From a checkpoint of a small mixture-of-experts model trained on Wikipedia: 32 experts in each of 6 layers, a variant of Muon for the experts.
Below are experts of layer 8 (counted from 0) of a mixture-of-experts language model. Rows are named router (the router's row for the expert), up (a neuron's input weights, with its number) and show model dimensions 0-63. Each number is 128 + 24 x the weight over its row's rms, rounded and kept within 0 to 255. Numbers have three digits each.
Before each expert's rows: "gets" lists some tokens that make up at least twice as much of what it gets as of all text. This comes from a sample of Wikipedia text that the model never trained on. Tokens count by the router's weight.

# expert 24
gets: " a", " the", " an", " this", " A", " one"
router:162134130146135105115125093108105065150157096145122159185116147114112157137131178130110123153106119129070142117156150141104138127107139110127184185119108104121105106090117140182178122150139158
up0:131146123135117095112124114144102093122104103184141111133114147158118142126137145051140079107182170134151142161132111139123152136085108101126128119145109143174123129175117109130140152163154113
up1:064160148139112132128134142137131102142089110122116157162131113122116131160119165115131132131142150134135135127129135135116102113115133087129156150092157136130181106093082129127135136104128044
up2:163132186137143140105151174107162127117163134143140193159126101139127122114148169130123155104150156114125136129151104157140152140162165115119167138116140127153143143173116110119105131082091127

# expert 1
gets: "\"", " 0", ")", " 1", " 2", " 4"
router:186104134115111163111103122170140142128148137114127133127132133121148123131130116152141124155151163129107094123117096098139155148145129075108173105148139126152080098134085152082119115119144085
up0:069109117148114157132095144149137162138127129111057131140126111127122104146151093127150141134144073152189093115154123139097133119191157136107116154126125113151138107121141149124093144150138088
up1:134159127136127142119106147125155112129122121148115093106132107161096156138087095083133103130096130106145115142128127088130118149113101097138129132167189155120114122115188118123138143132165138
up2:124093109150118106154115155154137124118128112118139152129115132140127111139142097100141151142112139145127157136160154130134145193146154124105111104138144191139096071105053136114151084181191138

# expert 14
gets: " |", ":", "-", ",", "|", "="
router:126148158138162143157101127111109136121123109085114134115104157148104144118159119131133196140092128161133125135100140157135135127152149094126121122136145134139116162141120120115171170100106115
up0:120142122153171095131126136127082150148104101128121131162174147139131117114128104133139132139108134136111080123087136160138138095139115113111093149108154115135163136156139125186141179148111099
up1:167146172119115149112132137155102096130102086162119167153178138108135094104142123116094156127122169128128187158134168153097120116131130135118122144107125110119096158125145143147130104083109116
up2:120115144132114157142135117120105084170092141116098128154112132135089089137130174128185135121114095110152169117109120162109093104137131117134095128126103120121099117090121135126092130119093147

# expert 23
gets: "-", " |", "==", "\n", "|", "==="
router:125116154139149151068127155154151107086120149142134157105118119095168127136120121161110146140125149130127170143105140131126172141099103157168155139145091135107101118084145157138130154122137144
up0:132126120126162166142112144092189157141161128139072137121096119089065115093171141151168118160154079129115136147164110177112167102145128132186151166125100156158157155096157141130113158109111134
up1:192143155209099148098119139179150191132137116120136132144130138112118145124133127121145114150134130142099119085106097163121117153124127136123087085117076133122122122081116120086145158121149092
up2:122113146123148117114110120108135158107135162127143108126142102100144130121151135128145123160105145121115068139164096186136135125134131101137092141084115149141135083174112123118147110164141127

# expert 11
gets: " in", ",", " In", "In", " January", " May"
router:109134130130101153113147121142139120160133125133152122161083122122137129125110092161115175091113147146113119091082152138082158126157140161133136161134154124094101125096178136079125097144088149
up0:065132136140152103118138132156090160159157120129172126124088139113110122178101124111154136090137087122138091095080153120114159140133121142102122132124121141116124142117144088133136121125128149
up1:109160118123106137127159147139124152107135109146152116148133095115128149115099145118127111150114168083115185121127106103124125162085119137102137125128137121113153174113150161174139133135149155
up2:059148117115127100156151120148118165094079152158111148141121104152139125106154121137108136137129156122108108143147138108164111129145143093146133134155101156083145171160125113150160130175108101

# expert 9
gets: " of", ",", " by", " with", " for", " to"
router:185115137123109148180115153086126090178104143119146142158113111150111095118161107164068214169161134120115135128142140116128179139149137119108156107111110152119155090114131135152146109163139108
up0:078125159093138097116114141129121119138120116129151091154128114113111100138091132165118152130165131128086124146112083134125130131136149136117140148123069132118141111125140097135115164102125170
up1:139107155149154089165129141126100107082133117126140131099127126142130143122162137106118115133132140114088161161143128093138120150155142170102098133108117148166140162095158093139112093134116105
up2:139171135097100160084124126099158137148128147145109142128099138157129163109162128159156145127125120109160141122139119142163096154160182135136101103108113207144083121160137134164097105135091108

# expert 20
gets: " in", " of", " at", " on", " to", " for"
router:139164132115125111141101163136137145133148158107178149110119130122135091101091151166056139150160139135162129129165158065083158170132120181115130164125168118117147144101154094145107119176129152
up0:198092120138180133168126124149151120121081125167118142145125139128145123103136140155091159112150135089117143112142118097169140140115150121104172082134144142111118171192145110141142112130120140
up1:133099095140101099163162143176079148123110083141126145155121162104141129132130128120155139128139076147142104132149103093125149130134158114135106115112075167110140113117135084130108140124117122
up2:113133124145101098123133167158139135152153154139084157157117104118134111120123178129114111143166164112107109177129119139152122137130101172088135102101115139079173128166138137139090152113110196

# expert 3
gets: " was", " is", " were", " are", " located", " been"
router:143105123118109143180126108141143167130136140159175183104130131148159105131103134051162101116141126104154080094132140121102083154099131174156121124118122082113098110127093114099139110093195095
up0:116144093135115138083153199116133148140150124094161142134156090130137155173106131127126135122132067096108167142124135133120117127106115082161130129140168184114127156110088152116151091155111132
up1:130146104119102168124123088120140177125125070135163165102101128130133141132143130117126099102153125152135166102150105117173124131173124108131148094111078142107136159100127104132151147130163088
up2:098125130132144113079100095103168130126130126141113109117131140153161121134121089136157129125183145130126144124123078123177145144076081122163167148159144134114133111157158120127099185137178091

# expert 19
gets: " in", ",", " of", " United", " the", " New"
router:106183193111135161092132123171113112141140123089131125125152147133148100116132111167076137117170132103172108096139142116165113093124100078142173130142116140126136192118123137123099128148128123
up0:118111130147103130128110142133151150110104113157135121110105080104139124176088098126171150111108123130088121172130109090158110130133112094151162111123118135128147132103144116126129137152146137
up1:149127135132149104139124104134092119107170126122129103140139116099124109131071136116143108131105133142159136089132109139108097107121092143071133144161151158101150098146189145116142154137103182
up2:133148128151127158127106131126128124121079158118140091123129123114122113111086117106108149143146143142125134130155143161101093105127120098131143112130149133121134106124143150112086132137120121

# expert 12
gets: " 1", " 2", " 3", " 4", " 5", " 6"
router:112105120104066135150136151100085138131184165142144134117143143109118106092106144077132094129159147126101117066120147176123121093117147124124100115112137107144115098132141166114088129153129124
up0:135154135096131138162152125120138118168137073140144121119152114116162129131123136129149127155112113172147142113148101160144141111131156136114153104128125155094115134151131100119160121121164130
up1:151123119144135164119161108142118131130125099126193109107156089109139119105106128124157102167126129110121138099082138156164127120084164134132122148106125116086126117149099128085141143127138158
up2:100128125156121129159123120093138123110126091168124096173087177151143161133117126139096128164149162147134098117139140132109142131151131127147146129121135167102121105114118105117094139124120123

# expert 18
gets: " to", " and", " he", ",", " was", " is"
router:112112136151128133131155143136123095104125160145110132137175118113181106133115101135111136129135138143147146138179137102117099100147119127115116131143099132132091143122140158107130132141118109
up0:178122156138124108120139137150122105102142154172125095152134075103148104103123116150100113132135115115162162162161119093097124135115107110090086171106164151152106135119141148090130177158122081
up1:139134142155159127158111158090179158079109116159149123129106134094101135129108124153120110114134130148143133116154087127136117179126112141123100092136172105094155139143131160145114167148117130
up2:148146119099160105154157149108125114113130097118078121084119092128132131096089141138129122120143123122109144114103124140112102120130157123110150132124090159169138143150209116115113172104115145

# expert 21
gets: " the", " The", "The", " its", " a", " an"
router:126124120158147117143131116130144092172109128163164101115144156127152133175160130128084148144132108123120109130152105156163107130103162104136162103077088136157174112088089133146136105146131103
up0:114166095152148140157147155142101117148101099142153103135128141130141087127097104088159124122158099120090101125055139107119116132095139091145141102139106136138148104125116142112140132137153143
up1:133101141126079151130144137110081107135153131142169107152142073139117140147145123122114133087119140137170083132122145144125106124109102106122130098096125102129147120143172105110116149123118120
up2:132099103157142107161120103123102126096105161147138130124111143141124132138143185111114102094132136140115120129146143104149140161095106127136098089149164103106119137145133129128104097089151107

# expert 7
gets: " the", " his", " a", "s", " her", " The"
router:132146098148176131147105108092149110169079147102096116118167145134099135124142147118103131117115122145061132152156100120141127180118099142110176136137115145175123094111114174136168105122105089
up0:138145146121134107166145118089153106145101113152142114108171136081125093137135120115137147117112132141117137133123125127123170214145132142118122140124130125174099128149091138096130147104098130
up1:137100142181177147134104093114109137101119087138140137073139117100136100082138163175136170108078118127096151123160153136121122098094090136152119131127133155124173123150100128159166092147142142
up2:126159078081109118119148134135112127134150108138118151093104138143120134116133097140143116122122150164151132088100110118145149158187109115073130137121136152139126115104124107119137079123124120

# expert 25
gets: "==", " (", " =", " ==", "===", ")"
router:138109098098131128063128088116107117137143085125131109150139136157142122154150164132121178107132160161110127097138100134130139161120125116090126122155101138109147159127158132118112107150116165
up0:116191152172141125098149117142151128138098140141132086104167118141093102118136136161140119131098120138124118107107127159119117110155110138148143108123118116129125117155112119119132138122127127
up1:145109138134073091125161118094161144128124108134109084128113159081137126132096134122122131131119149164122133125119125104117140153114115111130149138116117127120168164144133117136157122098114146
up2:170131174137145116103105110123109109123136104109098145138094161100120126132121160144113147140118101124110134090094121096138145186113128101129134095138130142109140120177139119143162135105133137

# expert 6
gets: " as", ",", " such", " him", " became", " known"
router:116109124158122122117142128102153090152152084115149112128108102156137122153111140139137100101142129100068111134148131115124109143149126153107131070109069124106119134132134136166131110174128110
up0:158139159151104119131132101134123113149127126127114155101121083098166133159170125133133126109106164126120153133129144114151105085142131127122132099128122136166118184150101119146119127120147134
up1:141124115119123124120126121102124120132105102140158101109149144191102142156150130162110103101091138119092144134112109127155107119132121167101110096133138130131181110160137153101145130142102132
up2:126119083119120114127109148158146121124116143154114150147120062128150131098171104169123141108121106099138127133169114117110140145146149150104117113099120167118144122131092121121106095164092123

# expert 31
gets: " |", "|", ";", ":", " on", "N"
router:130164130144106122113123125112123122138110149126145141077105076127103089112106092134102157145151146116149134128111137077151094173117132139167134136151117124127113103106181146162110138109164117
up0:121185096106123095141114145084160158116092128120116102142099105140154146144131135101129162132077084125112123130102102146121113168154120097147084114158166119110092123120078132201121131117139100
up1:161135119116125141105139134120145135150131143140115160146117122164197169109129121128160067159140120128147151161169157113114128160142137126123141133068124115134134134124080151123123121129163112
up2:151086104093100107119124081100137108150120115107159128111155113150135116114088149129082142144133154143111135146072114105151133079107164104116127125176136128151117083133109136134134122116117128

# expert 27
gets: "\n", "-", "|", ";", " •", " 2016"
router:143131149119146120163145123104152127127090124131166158147108144120124113121102116162125078087106132077129141122120116119137181085102114134155124082146135132177152136107119129129120141134142137
up0:125162101079123108131099115124130121100139125084120084119142106120148158136104130091139154150177121124165128118115159146113124111145153152171076125078181154095148161131156137176133117138110140
up1:140142089109145138101138160145132099112164092150144075129135136148167127110121144125125125120147107135100117133122127125102124118107120118113126139129084089142136123120137153148135130128117148
up2:159148085167114150144139105098136111112074118143144120138131107178133089142083115113133105122154128177134118136127167157130079120111108085095130109137103143141183109102133123160112095134073149

# expert 10
gets: ".", "\n", " \"", ").", "\".", ".\""
router:137101211136107180146127111127131092115128135142144129113110120102176095154141119140119163146131130116133115082140112127133075141120116127141155113106111107099124081126139155128107120134171121
up0:093044123159146130145122117145131122109096127101096116101155140145140082141125106147118150155142126113079117123129187140124140145146133103145116107145159126156145162129156143134120095096154128
up1:121104163107122132122115086153123113126147101137171106108139145112116119106168152137105114145116116137113192158114072098112152129110147123100159119128099107120143100138100112150183128154134114
up2:127093150139141143185112123095126111116132103186107137126125140147172128110118118098155100179109170138114116107126121164106117120134140171175154158139136140098153107190116082149130132081114122

# expert 28
gets: " P", "S", " B", " S", " D", " C"
router:090135129121122150123116148089125154110191132142123095129164129142127124135137146112133147107128149143141131165106134114130121159119084152124126148144204117120125167154146122131136131135112128
up0:141098087094083165096135118127126128148103129122132134173172109122139095166120109120101129119133141132159118136165139105142127100095166132122154127122122142140154111111106084165121132121138062
up1:170108135113100178133171108119084160162103127124148127174145101109183098156114157100134116100166129127146108156127098084108108056127145144142181113133169142143151121154116112159101127150153123
up2:142152155147109147109151142117136172160141127112140140124115109133151088147152144128101126131098146142121133130146158166097125135125114147130124139142163149118135117106117146148121079108088155

# expert 22
gets: "\n", " (", " \"", "===", "–", "′"
router:118165134122126171088072126132129155160135142141140158147121128130129130160122169141146143151136132092153124138126117118087170119095109162148119116123090113107129140157081143129128112115146150
up0:116155099098142107063120153149118127140120145144113104105154084165122130103125093101125146077109165120136182167122137172114133095167094135145091120144125152125127180156095151112145113143117135
up1:091141152089120129126112099102138114107113096106122123178091162109133092085124132102119150135128107107132127141119115091114142115130132098124130147111088122126155144144094104108139125148100164
up2:126132158123157132050106093148138132138152125108117107173154154123118132136107142114107112145158144132102124142116134150151131135122162103089095127147110131101129142094113101145149128128138074

# expert 15
gets: " ", "'", " —", "==", "===", " ("
router:099099111123092176131145118102159134167122147113122148105151095152147065156085128132100127104161143101133153061150098108136157136120130114140143094147116122131148143112132107139127138127113150
up0:111124140105111094144157100137119088155158118117135117166090151109127121134117131139159133119128118117111129126133106129135091135160149136174164116147187159137102131133143097177117141120140130
up1:109110131083122108084101155141102114101167108109164093133178142101097137120129120129094144153122109132110105131126123125100094130112117080136124153120166138123140121101170100143107134155127144
up2:131120130135116183100132126114135131145110124054120112142117103119171100119148117152113150122115125122122093185109121159145102108121164133145123145104112103144181113118131174128126163192157143